Experts of a small language model.
Size: 8 layers, vocabulary 16384, 36.5M parameters.
Experts: 256 experts in each of 6 layers, a sigmoid router.
Below are experts of layer 3 (counted from 0) of a mixture-of-experts language model. Rows are named router (the router's row for the expert), up (a neuron's input weights, with its number) and show model dimensions 0-191. Each number is 128 + 32 x the weight over its row's rms, rounded and kept within 0 to 255.
After each expert's rows: "gets" lists some tokens that make up at least twice as much of what it gets as of all text; "mostly gets" lists some tokens that are sent to it at least half of the time. This comes from a sample of Wikipedia text that the model never trained on. Tokens count by the router's weight.

# expert 134
router [193 109 160 172  86 157  81 125 109 128 126  61  96 166 133 107 133 133 133 104 188  69 200 126 127 104 118 100 176 170 165 114  89 143 111 139 104 137  99 112 126  85 122 127  92 110 131  98 152 164 146 139 112 197 118 103 128 142 149 140 122 125 124 106  92 151 181  63 163 172  70 130 112  74  84 238 107  99 142 123 117 129 118  79 167 166 117 142 136  87 126 195 128 153 155 127  97  82 116 116  98 136 103 135  92 135 117 131 167 101 142 116  94  87 123  97 169 143 163 133  86 110 161 119 174 127 123 127 125 234 103  90 123 141 176 119 135 154  91 167 153 152 176 140  94 146 139 178 155  90 120  89 129 146  89  79 126 114  61  79  87 107  49  97 134 157  83 161 134 162 146 169 128 116 128 141  83  99  97 126  90 128 104 131  99 126 112  93 120  84 116 113]
up1 [173  74 122 135  94 106 141 174 108 125 161 121 160 162 133 163 110 169 103  60 141 152 127 105 163 130 123 139  77 100 192 107 172 112 163 171  65 108 132 157 103  87 201 179  68 101 129 190 127 163 130 115 156 114 128  97 120 135  96 121 120 151 118  92 109  83 183  79 135 204 179 151 118 152 125 129 167 166 146 160 105 136 122  83 104 190  55 100 105 117 162 127 124 153 172 104 116 143 108 101 123 120 135  83 110  82  71 120 145  99 147  89  81 125 186 174 113 104 133 182 173 132  68 163 138  97 127 131  98 153  82  89 122  80 155 127 150 115 127 145 145 103 120 127 104 182 152 123 128  81 177 159 167 111 157  92 129 125 107 142 147 184 148 120 159 148 123 125 118  81 176 152 117 122 132 152 112 207  71 132 115 175  94 121  69 125 120 112 183 101 162 112]
up2 [179 112 118 124 111 138 143 176 108 138  61  56 119 128 167  73 134 104 173 131 128 104 154 120 217 113 140 101 151 121 153 155 113  87 127 162 127 119  47  95 138 107 142  59 165 173 131 189 123 176 160  94 107  97 169 142 134 111  87 142 175 108  96 141 140 133 160 110  63  97  58 133  78  97 135 117  64 124 103 155 155 100  97 137 125  64  99  91  75 117 110 171 153 121 182 147 134 152 137 125 138  89 170 156 126 112 204 127 114 144  91 144 119  55 166 104 138 190 135  57 146 148 123 155 135  78 126 140 148 158  94 159 152 135 107 122  65 190 106 190 141 126 162 122 107 144 110 145 119 123 111 128 120 177 129 109  93 146 151 110 127 122 117 124 121 137 135 147  94 168 106 165 144 126 176 121 102  96 112 142  76 132 150 131 135 120 190  62 148  93  94  80]
up3 [196 148 126 152  94  98 128 130 137 144 169 113  89 100 132 144 103 126 152 186 108 119  53 124  86  97 121 118 138 185 104 117 129  59 126  89 108 189  90 131 159  56  94 139  92  57 129  68 174 104 172 160 164 202 141  94  94 150 125 188 103 137 184 183 131 168 127 145 134 150 116 155 220 149 124 115  86  64 103 138  87 175 149 136  61 140 120 184 124  88 135 110 194 154 107 139 129 122  95 133  98 134 124 104  95  71 141 113 133  69 137  95 172  98 119 132 158 182 118 155 120 157 133 173 147 115 141 124 124 180  90 122 147 117 153 131 104 135 123 119 110 174 103 101 176 131 168 110 116  70  85 167 122 120 162 114 155  98 130 121 138 179  78 127 143 116 146 118 141 147  96 131 157 111 141 172 136 184 125 132 125 165 161 163 158 100 147  65 123 132 152 156]
gets: "E", "i", " USA", "T", "O", "I"
mostly gets: " USA", " ESP", " ENG", " ITA", " RUS", " FRA"

# expert 249
router [149 133 145 102  80 106 172  96 113 148 115 131 113 157 174 117 110 148 187 118 148 143 152 119 102 136 130  95  67 171  98 167 124 154 164 101 100 102 133 109 172 128 138 130 102  70 136 149  85  98 157  32 208 106 132 178 145 108 111 173 102 109 125  98  69 138 121 102 156 149  92  61  52 106  98 153  98 164 131 125 125  94 158  80 134 116  91 163 139  82 127 123 105 149 104  51 124 104 161 127 124 113 120 106 150  81  91 153 152 177  66 118 154 122 115 146 119  82 138  95  60 106  91 121 141  96 138  65 121 133 104 103 184  93 121 104  91 181 180 146 141 158 161  67 119  83 163 112 159  90 114 103  62 130 101 187  96 153  98  82 157 129 118 112 124 143 117 107 136 144 104 155 111 124 161 109 116 114 147 133 173 168  65 124 109 106  69 166 124 119  67 142]
up0 [152 139 115 109 112 105 140 124 132 167  83  71 126 151  99 105 136 125 170 105 120  50 167 196 137 142 164 124  83 143 107 124 169 122 154 112 128  74 138 150 116 149  99 123 117  94 119 161 122 120 133 119 129 158 136 144 181 161 129 167 165 151 132 141  30 150 179 107  98 146 179 126  87 112 140 121 119 170 115 114 144 140 150 113 108 171 182 184 147 111 141 142  84 154 152  62 141 133 180 171  93 188  94  87 180  95 110 127 127 182 108 105 154  85  76 140 111 100  96 163  75 170 150  95  84 155 163 107  89  92  72 114 105 153  76 101 140 169  95 127 165 128 151  69 126 160 117 135 145 138 121 144 111 160  97 157 115 131  99 103 103  93 109 119 158 135  60  77 137  81  74 126 109  94 195 173 126 116 134 136 228 119 102 144 162 133 120 100 113 187  93 166]
up1 [122  83 135 201 139  88 118 157 123  96  87 124 171  88 175 109 125 122 113 121 123 123 150 112 195 109  94 154  80 106 195 142  94  76  95 123 152  98 153 156 123 111 181 141 142 115 160 166 212  88 120  52 122 147 160 200 105 103 133 132 171 170 159 102 120 127 136 134 195 135 122 134 147  76 110 157 114 135  47 103 107 142  88 162 136 160 130 122  99 122 108 125 153  83 154  86 129  88 125 117 125 131 145  91 186 108 162 113 147 127  67 109 102 112 100 129  91  66  83 126 168 110 136 151  67 123  72 119 110 134 156  90 166 126  46 147 112 120  97 153 174 101 113  70 100 105 168 139 145 149 140 118 147 111 144 114 164 177 104  97 125 112 138 123 113  86 108  82 112 127 123 137 145 165  88 155 130 133 198 166 135 115 143  94  97 136 100 164 209 158  74 168]
up2 [118 119 134 118 137 111 158 153 140 139 103 128  95 123 169  98 140 163 157 162 132 131 150 125  97 195 119  81 127 101 139 120 145 135 104  70 160 118 113 141 145 136 148  97 108 135  50  94 129  74 144  91 119 108 120 137 136 238 154 129 113 158 109 123  96 154  76 104 156 102  80 101 110 107 180  68 171 177  71 136 166 104 130 127 157  96 102 110 122 104 154 114 158 126 130  73 143 145 170 164 112 126  99  71 204 131 125 122 160  85  61 109  59 176 169 125 140  80 152 128 109  46 106 123 122 158 163  80 139 144 107  90 154 153 144 183 187 128 151 106 149 114 108 134 160 129 119 163 158 150 103 119 146  68 125 115 124 108 123 106 183 209 136 140 135 132 126 163 117  92 137 124 153 159 145  82 149 176 150 106 144 142  88 107 184  75 116 164 178  43 153 144]
gets: " ", " un", " re", " Re", " all", " en"
mostly gets: " un", " re", " n", " en", " le", " "

# expert 229
router [130 109 176 119  94 125 121 109  96 161  95 101 148 149 177  83 111 124 205 159 205  99 164 146 145 155  61 117 107  85 100  62 127 104 123 161 178 135 108 148 177  62 129 138 139 100 184  99  98  81  95 160 167 185 138  73 136 203 138 112 149 139 155 142 109 146 124 161 200 136 133 132 154 127 146 136 157 182 118 141 129  47 137 190 136 138 114  98 141 146 200 119 140 112 104 125 149 114 113 122  50 124 102  84 129 120 155 157  75 161 135  88 107 148 162 146 137 159 102 123 144 188 101 121  93 220 140 140 158 174 135 120 139 109  91 170 127 120 171  85 139 128 154  99  55 185 126 101 159  94  78 157 146 157 159 127 185 108 129  77  96 129 109 118 101 141 102 141 117  95  99  94 148 149 116 160 106 155 104 139 149  89 118 125 113 144  96 131 115 106 147 157]
up0 [101 118 160 189 118 112 161 109 132 116 126 118 128 139 116 142 130 155 129 140  76 106 191 169 168 114  93 132 196 122 106 117  93 156 119 108 104 154 123 151 190 162 161 140 134  70 133 181 152 136  90 116 103 140 121  63 150 136 104 127 157 151 160 170 148 166 137 114 117  94  93 105  92  68 103  96 125 186 164 149 152 173 138  79 166  92  91 109 155 139 108 129  90 115  87 162 110 124 119  96  96  84  84 108 142 158 146 154  60  89 156 118 111 110 163 146  93 117 137 181 199 169 114 109  95 157 169 160 140 158 116 166  90 158 136 132 116 122 116 115 151 213 109  58 121 140 132 139  92  65  59 141 129 134 172 127 187 140 115 179 110 111  91  85  86 135 155  94 165 142 128 159 112 111  63 164 155  71 147 156 153 182 102 108 123 135 107  55 151 128  56 135]
up1 [176 126  94 144  58 143 127 107 139 122  33 156  89 175 179 120 127 134 184 166 172  58 131  70 126 140 140 153 120 118 123 121 168 135 108  67 145 165 160 152 217  93 122 133 167  81 180 149 147 152 114 182 134 103 154 145 165 118 156 113 195 165 198 115 112 150 180 121 142  88 141 101  84 107 118 192 102 180 146 102 133  43  97 127  86  83 131 132 117 131 156 195 148 156 124 157 129 125 157 137 107 109 110 154 145 159 105 127 153 140 170 121 109 144 163 168  92 166 133 173 175  98  82 131 115 157 104 141 100 178 117 106 159 148  79 174 120 129 175  58 140 116 140 115 127 107 173  91 151 100 183 145  90 146 112 145  96  84 152 120  89 144 137 138 169 157 157 136 131 175 108 144 126 138 144 125  59 119 116 136 154 136 102 119  80 145 143 156 135 138 149 147]
up2 [140 141 193 162  94 147 160  94 111  85 122 152 128 114 183 127  99 125 133 125 149 141 153 160  50 122 108 132 138 161 104 124 114 162 123 115 138 172 125  92 157  79 108 108 118 126 134 121 115 125 122 162 140 114  98 124  68 155 128 120 121 146 124 141  68 127  96 162 126 131 162 109 114  98 122 139 120 169 115  88 148  82 152 119 151 129 141  98 149  95 150 133  49 139 112 123 105  99 148 119 143 160 113 139 153 181  61 184  92 121 132 111  68 148 176 211  75 168 150 147 165 182 149 140  91 115 134 102 156 134 125  93  98  67 172 176 190 156 189 128 122 147 128 156  61  77 129 112 186 143  82 123 183 123 106 178 179 126 150  70 157 161 106 112 162 115 109 120 116 122 197 231 106  95 108  67  98 176 129 140 115 132  71 188 134  96 125 118  89 101 126 107]
gets: ")", " one", " Year", " first", "″", " Award"
mostly gets: " Award", " GK", "^{(", "^", "#", "%)"

# expert 130
router [143  97 141 104  85  92 107 120 161 217 115 153 168 122 161  95 139 126 198 147 144 171 130 138  94 138  72 136  77 144 125  84 188  96 124  63  74 137 142 147 107 118 120  91 157  65 142 137 116 121 127 129 110 138 146 115 108 165 114 105  98 148 149 114 176 126 110 132  80 142 126 141 155  76 155 136 172 108  99 153 113 164  74 161  97 145  90 133  79  87 112 147 138 136 106  51 141  63 173 169 110 217  90 107  91  73 156 129 102 156  92  80 140  95 113 156 133 120  57 176 113  96 147 104 137 130 120  68 158 141 172 118 149  92 163 187 114 105 178 123 122  91  92 120 124 117 104 101 135 170 175 178 123 115 111 124 133 113  90 121  45 144  83 131 117 141  77 113  97 158 136 173 157 108 173 156 126 184 127 104 132  81 131 137 115 137  99 179 145 158 123 165]
up4 [142  68 179  82  95 141 156 142 140 126  77  91 139 174 174 147 107 185 146 150  83 128 165 142 121 139 169 102 106 225  77  98 182  47 169  93 115 139 120 111  99 173  76 155 132 137 140 118  65 205  85 102 100 107 132 118 147 149 109 132 121 155 139  95 135 132 117 130 124 193 184 187 119 123 161 107  87 153 125 121  79 114 115 150 159 114 125 164 117  96 176 129 128 169  56 125 194 145  71 131 109 159 102  95 131  83 182 129 171 167 138  95 138 129 142 108 143  99 108 164 107 167  46 133 141 136 129  78 129 122 135 182 125 134 110  72 141 102  96 111 127 153 117 111 133 120  87 108 129 187 224 134 165 174 127 158 145  77 154 130 129 140  99 147 112 101 111 149 146  85  72 137 135 126 115 123 109 130 114 100 114 117 143 141 122 115  66  97 139 152 119  98]
up5 [122 143 131 157 120 164 156  88  84 112  25  96 115 148 143 125 113 130  52 142 105  97 154  90 150 192   9 136 151 146 171 116 106 110  66 131 120  72 170  95 100  94 157  68 157  66 138 140 145 122 154 168 152 203 141 140 126 128  55  87 166 145 199 135 217  59  95 127 123 141 125 115 143 109 105 122 108  99 119 137 125 143 144 102  96 121  81  92  67 120 168  93 158 138 123 151 110 123 112 128 133 125 135 104 171 157 129 110  92 127  94 131  92  74  87 141  83 153 131 122 123 118 126  96 126 121 162 114 149 139 155 159 107 119 117 182  78 163 129 161 135  95 156 138 136 172 155 182 136 116 115  98 102 114 101 103 141 105  99  97 150 112 132 143  98 171  71 148  85 105 214 136 110  98 108 162 128 146 148 105  79 104 135 131 169 120 130 123 139 164 147 121]
up6 [141  73 137 143  93  94  82 125 140 181  95 170 187 111 165 117 106  91 160 149 126 111 118 106 129  63 109 106 121 134 136 115 138 170  91  91 156 114 108 167 130  63 153 120 113 153 111 158 153 121 178 182 140  99 117 161 120 160 127 112  84 105  91 119 108 152 132 165 111 194 142 138 129 122 131 150 114 121 161 142 135 169 131 118 146 227 180 124 130  99  88 101 185  99 114  85 144 170 157 102 133 187  95 141 111  89 109 135 209 126 153 108 200  65  99 211  79  82 188 107 129  96 162 146 170 110 118 102 133  55 190 131 149 128 132 157 155 111 122 155 127 140 119 176 109 110 171  79 120 137 101  99 129 104 107 107 127 136 143 125 153  78 126 145 127 152  92 164 135 120 166 124 140 193 164 146  58 125 141 157  87  61 164 104 100 131  72 130  86  99 130 118]
gets: " which", " he", " It", " it", " who", " He"
mostly gets: " who", " It", " He", " Min", " whose", " what"

# expert 163
router [170 108 154 133  89  84 149 112 117 146 156 172  79 135 149  97 142 194 130 119 130 138 158 132  68 134 112  84 131 166  82 125 113 156 165 133 137 144 132 156 166 136 121  89 190  52 110 119 118 113 125 126 149 183  98 164  82 169  96 113  89 155  82 134 106  70 113  86 138 151 141  99  71 146 127 180 134  74 142 132 146  99 116 157  93   9 126 140 131  99 121 117 103  97 116 123 141 124 157 145  84 174 154 129 126 136 120  77 139 159  95  89 161 145  93 160 141 155 144 107 111 168  78 161 157 165  74 142 117 151 121 158 186 127 164 134 105 148 195 104 165 148 163 132  88 115 150 153 145 121 180 161 138  73  35  74  93 149 154  87  75 103 127 144  97 133 114 120 112 138 126 125 126  81 110 175  98 161 125  73 162 160  85 115  95 124 105 185 116  61 121 128]
up0 [158 117 142  65 127 184 112 134 131 130  74 135 113 111 122 135 121 114  97  94 113 113 122 108 119  45  83 177 125 136  92  76  82 122  91  89 126 151 169 131 120 114  61  83 166 174 152 143 118  93 188 116 110 174 130 119 160 106  87  75 100 179 154 114 135 118 163 145 143 174  97 162 122 112 142 122  64  62 136  81 146 140 106 179 121 156 137 147  93  84 175 101 177 104 107 116 144 185  90  79 167 180 154 137 109  83 131 101 139 134 135 141 146 154  71 108 185 141 141  70 115 140 136 178 117 116 123  62 137 130 102 154 109 139 118 104  44 124 120 110 143 150 193  25 134  96  81 125  96 101 165  97 124 148 106 101 125  87 101 117 158 109 128 183  69 128 148 120 156 159 105 112 145 163 171 123 113 136  92 146 101  96 167 119 175 161 120 151 137 122  89 109]
up1 [161 131 153  62 138 156 110 103 179 159 162  79 134 162 174 116 128  99 164 134 103 119  94 116 126 119 115 127 149 159  89  86 164  82 176 180 103 121  90 111 149 166  98  91 164 108 172 130 140 167  98 151 101 118 112 117 102 170 111 144 132 178 127  98 128 159 111 171 139 137 134 115 138 143 128 126 144 151 186 167 119 115 179 137 158 112  74 148 140 109 214 127 115 166  96 151 151  99 167 107 132 150  36 192 158  95  41 148 164 147 158 153 170  71 137  62  84 143 110 112 157 116 145  75 142  73 115 156 150 122  87 119  74 155 154 146 175 129 169  85 151 123 200 168  67  83 127 123 110 122 145  87 130 134  90  83 114 179 152 132 146 105 145  99 103 147 168 134  83 140 124 163 111  77 171  61 143 172  99 133 148 138 137 152 124 100 107 117 112 103 162  86]
up2 [160  57 173 134 123 110 125 125 110 133 109  47 114 155 127 114 163 189 135 122 143 119 154 187  83  86 134  75  86 111 157  85 127 104 121 165 134 174 149 129 185 103  31 111 150 107  98  84 131 165 175  98 166 171 126 105 108 125 131 131 117 168 137 175 106 110 138 109 109  80 108 188 162 121 105 163 102 121 119 148 200 130  96  91 155 147 108 160 104  98 151 120 115 116  79 128  91 137 125  85 107 123 170 145 134  98 159 114 136 153 120 130 104 109 111 143 217 133 192 142 135 215 129  83 183 133 142 135 128 148  93 123 160  87 169 130 142 143 212 136 182 125 121 146 143 109 160  89 175 128 154 164  91  90 184 191 126 119 128 113  96 177 102 130  81 122  91 180  82 101 144 145  77 131 164 139  81 155 130 109 135 159 114 124 155 123 132  77 142 121 130  88]
gets: " he", " it", "o", " It", " they", " John"
mostly gets: " Min", " Don", " Harri", " Kim", " Tim", " Peter"

# expert 144
router [199  32 150 139  74  55 121 117 152 137 119 125  73 127 149 116 167 146 155 127 146 116 185 109  97  94 149  43 134 122 155 104 144 122 167  52 163 123 167 113 132 111  91  88 161  92 142 151 106 144 136 117 106 115 104 118 139 166 174  49 105 123 126  90 129 114 171  87 150 186 104  66 105 125 121 125 161 103 141 161 100 110  90  97 112  89 157 168 137  88 137 191 113 168 148 139 112 127 124 132 141 104 149 110  85 162 102 133 171 147  88  92  40  82 147 107 116 122 135 129 147 130 104 165 192  91 168 101 124 204  97 100 102 139 122  71  95 124 166 134 129 183 129 120  92 137  77 114 117 125 108 100 110 116 112 101  43 117 114 146 132 100 101 139  69 150 101 168 117 120 148 115  93  90 147 152 152  90 133 105 126 146 160 112 109 194 124 161 122  77 133 112]
up0 [189  75 137  92 155 118  53 142 169 126 140 147  59 107 154 143 150 157 161 118  83 110  94 130  97 185 124 119 149 131 142 158 134 159 142  65  90 144 163 150 110 101 154 180 166 112 108 124 113 130 130 100 157  88  60 132 116 163  80 151 115  87 157 190 154 154 138 129 103 169 112 111 146 145 126 188 111 147 121 194 131 126 150 145 147 100 144 203 103  95 110 134 143 100 133 131 157  68 138 154  76  92 150 109  77 176 159  87  94 146 122 162 127  90 127 132 201 127 150 157 129 125 143 114 111 218 127 130 118 128 109 148  88 140 119 150 136  89  99 111 127 168  68 175 188 120 164  76 126  90 185 206 131 152 119  79 149 125 125 130  76  81 109 145 131 145 125 146  80 155  72 105  84 204 151 137 126  90 146 157 133 143 134  95 160 166 133 132 113 178 149 121]
up1 [154 105 148 149 138 172 103 152 134 139 150 109 137 111 151  93 118 133 117  98 154 124 140 157 111 156 121 107 122 123 143 100 142  94 136 133 166  70 182 137  82 156 126 121  95 135 205 204 181 114 144 105  46 107  97 156 146 118 106 150  78 102 136  59  89 129 127 107  96  92 113 116 100 161 206 178 135 143 116 197  96  86 128 132  96 128  75  50  78 169 112 151 122 125 147 133 152 149  83 152 143 100 229 144  64 167 154 101 157 117 135 114 145 106 151 147  68 123 103  85 135  69 145 186 113 185 130 159 119 114 104 115  85 165  76 179 191 131 135 131 170 181  87 118 171  85 176 117 143 119 132 145 159 187 123 180 115 112 111  87 127 188 130 135 101 106 105 134 100 135 118 140 108 100 112 117 111 113 122 157 165 113 137 169  96 150  89 165 157 132 144 123]
up2 [172 113 129 151 103 127  88 102 158 155 116 134  99 119 121  84 180  87 140 132 148 119 130 170 150 155 184  79 156 115 164  81 122 180 108 126 116 167 153 146 134  94  86 132 165 209 148 100 117 118 127 145 137 126 175  97 155 188 140 119 122  85 106 158  97 104 156 115 154  87 123 147 150 127 175 140 176 112 109 178 162 148 139 134 200 155 242 139 125 123 164  90 123 159 137  98  79 161 141 133 120  98 152 100 112 197 150  90  98 121 118 122 123  94  94 137 100  82 164 141 192 108 129 130 167 111 150 133 131 172  34 119 142 113 160 101 139 145 157 145 119 135 162 150 130 117 133 148 114 160  88  98 122  94  88 150 132 137 101 197 147 142 156 157 129 119 137 170 125 198 104 140 164 133 120 184 149 118  68 126 171 174 183 183 180  77  98 211 136 142 104 118]
gets: "a", "i", "o", "k", " K", "K"
mostly gets: " Don", "MS", "MA", "ES", " Ann", "AS"

# expert 220
router [181 105 143 140  90  37 147  74 161 124  87 130 134 125 140 121 170 114 178 135 130 119 149 115 112 106  72 120  51 147 145 155 141  79 144 117  53 160 118 143 133 103  80 151 120 136 118 141 180 160  98  85 138 135 128 105 121 114 155 125  87 168 118 152  95  84 149 134 204 179  75 131  92 119 126 182 117 117 200 127 141 121 120 160 160 171 109 117 124  95 152 136  87 107 176  82 107  70 115 134  54 167 100 147 148  96 123 171 148 167  40 144 156 173 108 102 150 122 148 134 148 110  52 150 149 152 138 145 175 136 120 110 157  98 103  67 142 134 128 111 111 162 165 198  75 161 148 110  91 128 140  93  94  91 141 171 139 105 108 113 147  94  82 158  86 147 104 158 160 103 157 103  77 110 180 104 121 139 129 155 140 113 118 102  64 127 105  74 154 131 136 153]
up0 [139  98 154 120  74  96 112 176  98 105  96  99 148 145 103 114 144 154 181 108 139  99 140  92 169 131 119 169 169 125 131 114 118 107 197  51 103 119  91 186 120 101  68  82 172 139 107 105  70 136 121 152 131 154 135 129 141  82 104 190 108 102 137 158 146  94 142  80  99 121  95 145 134 116 144 127 106  95 130 142 170 129 164  82 148 129 129 114 109  93 169 114 117 149 133 144 126  54 162 109 186 108 121 216 137 138 122 106 184 125 120 184 147  94  54 139 122  74 150  82  99 154 109 126 177 109 143 171 125 130 145 132 164 136 138 146 105 182 112 117 111 165  99  78 134 152 135 147 108 143 120 157  64 160 144 161 139 132 142 111 200 104 124 151 142 157  91 155 158  75 165 103 101 147 166  96 136 183 110  91  90 129 106 144 102 140 171 104  59  97 240 105]
up1 [159  93 142  66  83 130  64  76 121 149  70 106 154 121 183 113 128 114 144  93 180 158 115  42 154 166  70 153 153 145 174  99 141 172  86  93  95 156 128  84  92 158 107 122 119 130  77 115 140 122 118  70 108 148 136 151 150 117 123 105 104 111 129 175  95 157 134 109 136  81 112 122  85 131 143 142 130 147 170  84 122  76 130 175 192  95 124  79  60 152 107 114 117  92 168 112 160 111  97 112 109 175 146 109 150 150 136 110 162 166 131  90 134  82 131 167 121  95 101  81 144 137 124 155 143 117 110 120 217 159 121 132 158 165 108  45 150 105 138 192 126 127 102 134  95 144 163 140 109 112 142 134 154 125 121 121 176 134 135 102 122 120 171 146 117 145 135 151 145 103 131 131 210 100  86 102 131 158 160 164  26 101 166 118  55 148 192 115 103 135 116 147]
up2 [185  87  92 197 108  56 182 131 115 124 120 119 170 121 193  91 159 108 163 141  78 102 106 121 115 108 101 152  93 119  94 103 153 114 102 133  90 148 118 152 121 124  86 116 125 149 146 141 160 139 193 106  86  82 151 132 134 116 119 161 153 123  91 139 127 141 145  50 110 145 154 125 146 110  84 137 205 123 175 147 143 133 133 138 157 172 107 130 120  99 167  75  36  93 214 140  88 120 146 146 101 185  96 149 102  59 134 118 176 186  58 114 126 139 105 127 150 161 132 163 145 162 120 103 108 107 106 169 141 170 176 116 172 151 103 144  99 119 146 164 146 145 106 108 157 123  77  97 120 159 160 137 124  90 148 186 146 156 117  74 110 122  83 134 114 146 132 156 130  40 151  80  60 127 136 112 158 208 125 104 151 126 113 113 111  98 127 115  97 103 119 103]
gets: " ", " United", " U", " York", " non", " by"
mostly gets: " inter", " non", " anti", " Š", " Un", " Lu"

# expert 143
router [140  94 164 134  61  95 131 150 173 125 151 128 119  79 167 105 145 127 144 132 158 133 125 105  76 141  80 116 118 129 116 176 101 156 107 170 145 120 126 143 110  63  96 163 181  98 157 158 129  96 169  98 180 152 125 168  95 162 126 131 161 151 122 102  83 184  92 105 170 167 152 127 158 133  97  85  61 142 159  91 118 121  62 179 132 135 150 122 142 109  90 153 156 103 109  87 107  76 128 161  44 106  76  94 108 128 117 160 124 116 120 150  68 155  71 118 117  64  89 184 173 112 102 164 173 103 118 134 148 128 175 133 170 123 101 141  92 135 147 135 131  95 167 153 124 141 158 176 142 101 113 130 103 130  87 123 163 126 161 113 146  73 170 145 138 160  78 118 114 115 102  65 133 106  58 129 101  76 145 102 173 127  61 124  46 124  74 116 104 184 117 148]
up0 [118  88 166 142 123  95 134 163 115 100  68 164 140 114 160 141 161 124 126 133 148 116 115 111 123  95 151 117 161 119 155 129 106  95 128 135 151 137 141 139 131 183 128 133 169 133 121 128  75 127 168 165 123 134  84 109  80 119 110 168 114 143 163  92 112  92  49 111  93  77 113 170  91 113  62 129 114 157 174 128  64 127 200 155 126 231  94  88  38 148 165 114  97 132 109 122 144  82 178  61 158 168  97  78 168 122 111 135 117 107 105 127 115 100 147 103  67  99 153  71 122 129  69 146 140  90 150 140 134 140  90 148 133 142 141 140  44 118 107 151 150 143 125 116  54 131 164 149 147 203  79 113 108 147 126 119  85 192 110 161 140 125 141 142 137 130  97 120 105 114 146 109 138 114 105 137 207 123 155 120 152 129 113 118 165  39 106 143 144  88 112 180]
up1 [157 140 128 222 108 113 115 181 132 168 157 134 107 137 166 135 136 137 138 142 116 138  81 124 195 151 163 128  60 130 147 103 142 129 122 130 157 122 129 175 129  74  56 122 160 139 175 112 139  92 130 168 124 121 179 138 130  59 131 220 150  88 130 112 107 155 138  81  55  87 100 129 138 107 108 123 170 123 116 170 101 136 170 110 191  79 149 201 167  43 127 112 135 111 120 136 117 192 122 121 137 107  97 171 127 115  99 124 115 142 135 118 132 121  88 145 126 115 163 210 119 177 100 114 117 100 128 151  99 134 116 116 104 124 104 173 106 156 155  76 136 110 163 109 147 209 135  98 144 148 134 148 125 163 154 151 179 138 125 129 168  81  97 102  83 165 172 127  52 147 139 112 158 150 123 103 114 166 115 180 181 168 125 154 112  63 182 151 101 143 127 136]
up2 [116  65 148 113  96 137 108 179 165 136  58  85 116 116 196  91 138 106 116 210 151 100 193  70 153 149 165  84 125 136 135  99 159 114 144  23 145 133 108 140  70 144 122 115 110 105 138 112  90  88 144 165 120  76  93 147 144 104 142  37 140 129 124 126 141 135  81 105 107 133 148 154 102 142 152 160 103 125 177 187 137 116 123  84 126 150 163 108 133 130 173 167 126 151 101 146 148 129 107 189 118  64 156 125 121 143 137 118 194 120 117  71  72  86 148 132  71 111  90  98 141 121 122 154 117  65 147 118 133 158 188 108 159 182  60 164  59 106 137 112 131 174 110 174 147 113 120 139 125 148 166 129  88 168 137  98  93 117 123  89  93  93 122 161  95 107  98 140 154  74 117 103 144  96 151 132  80  84 155 160 136 123  95 157 113 152 109 160 141 116 119 144]
gets: " D", " K", " W", " Z", " St", " John"
mostly gets: " D", " Z", " K", " pl", " Sch", " Min"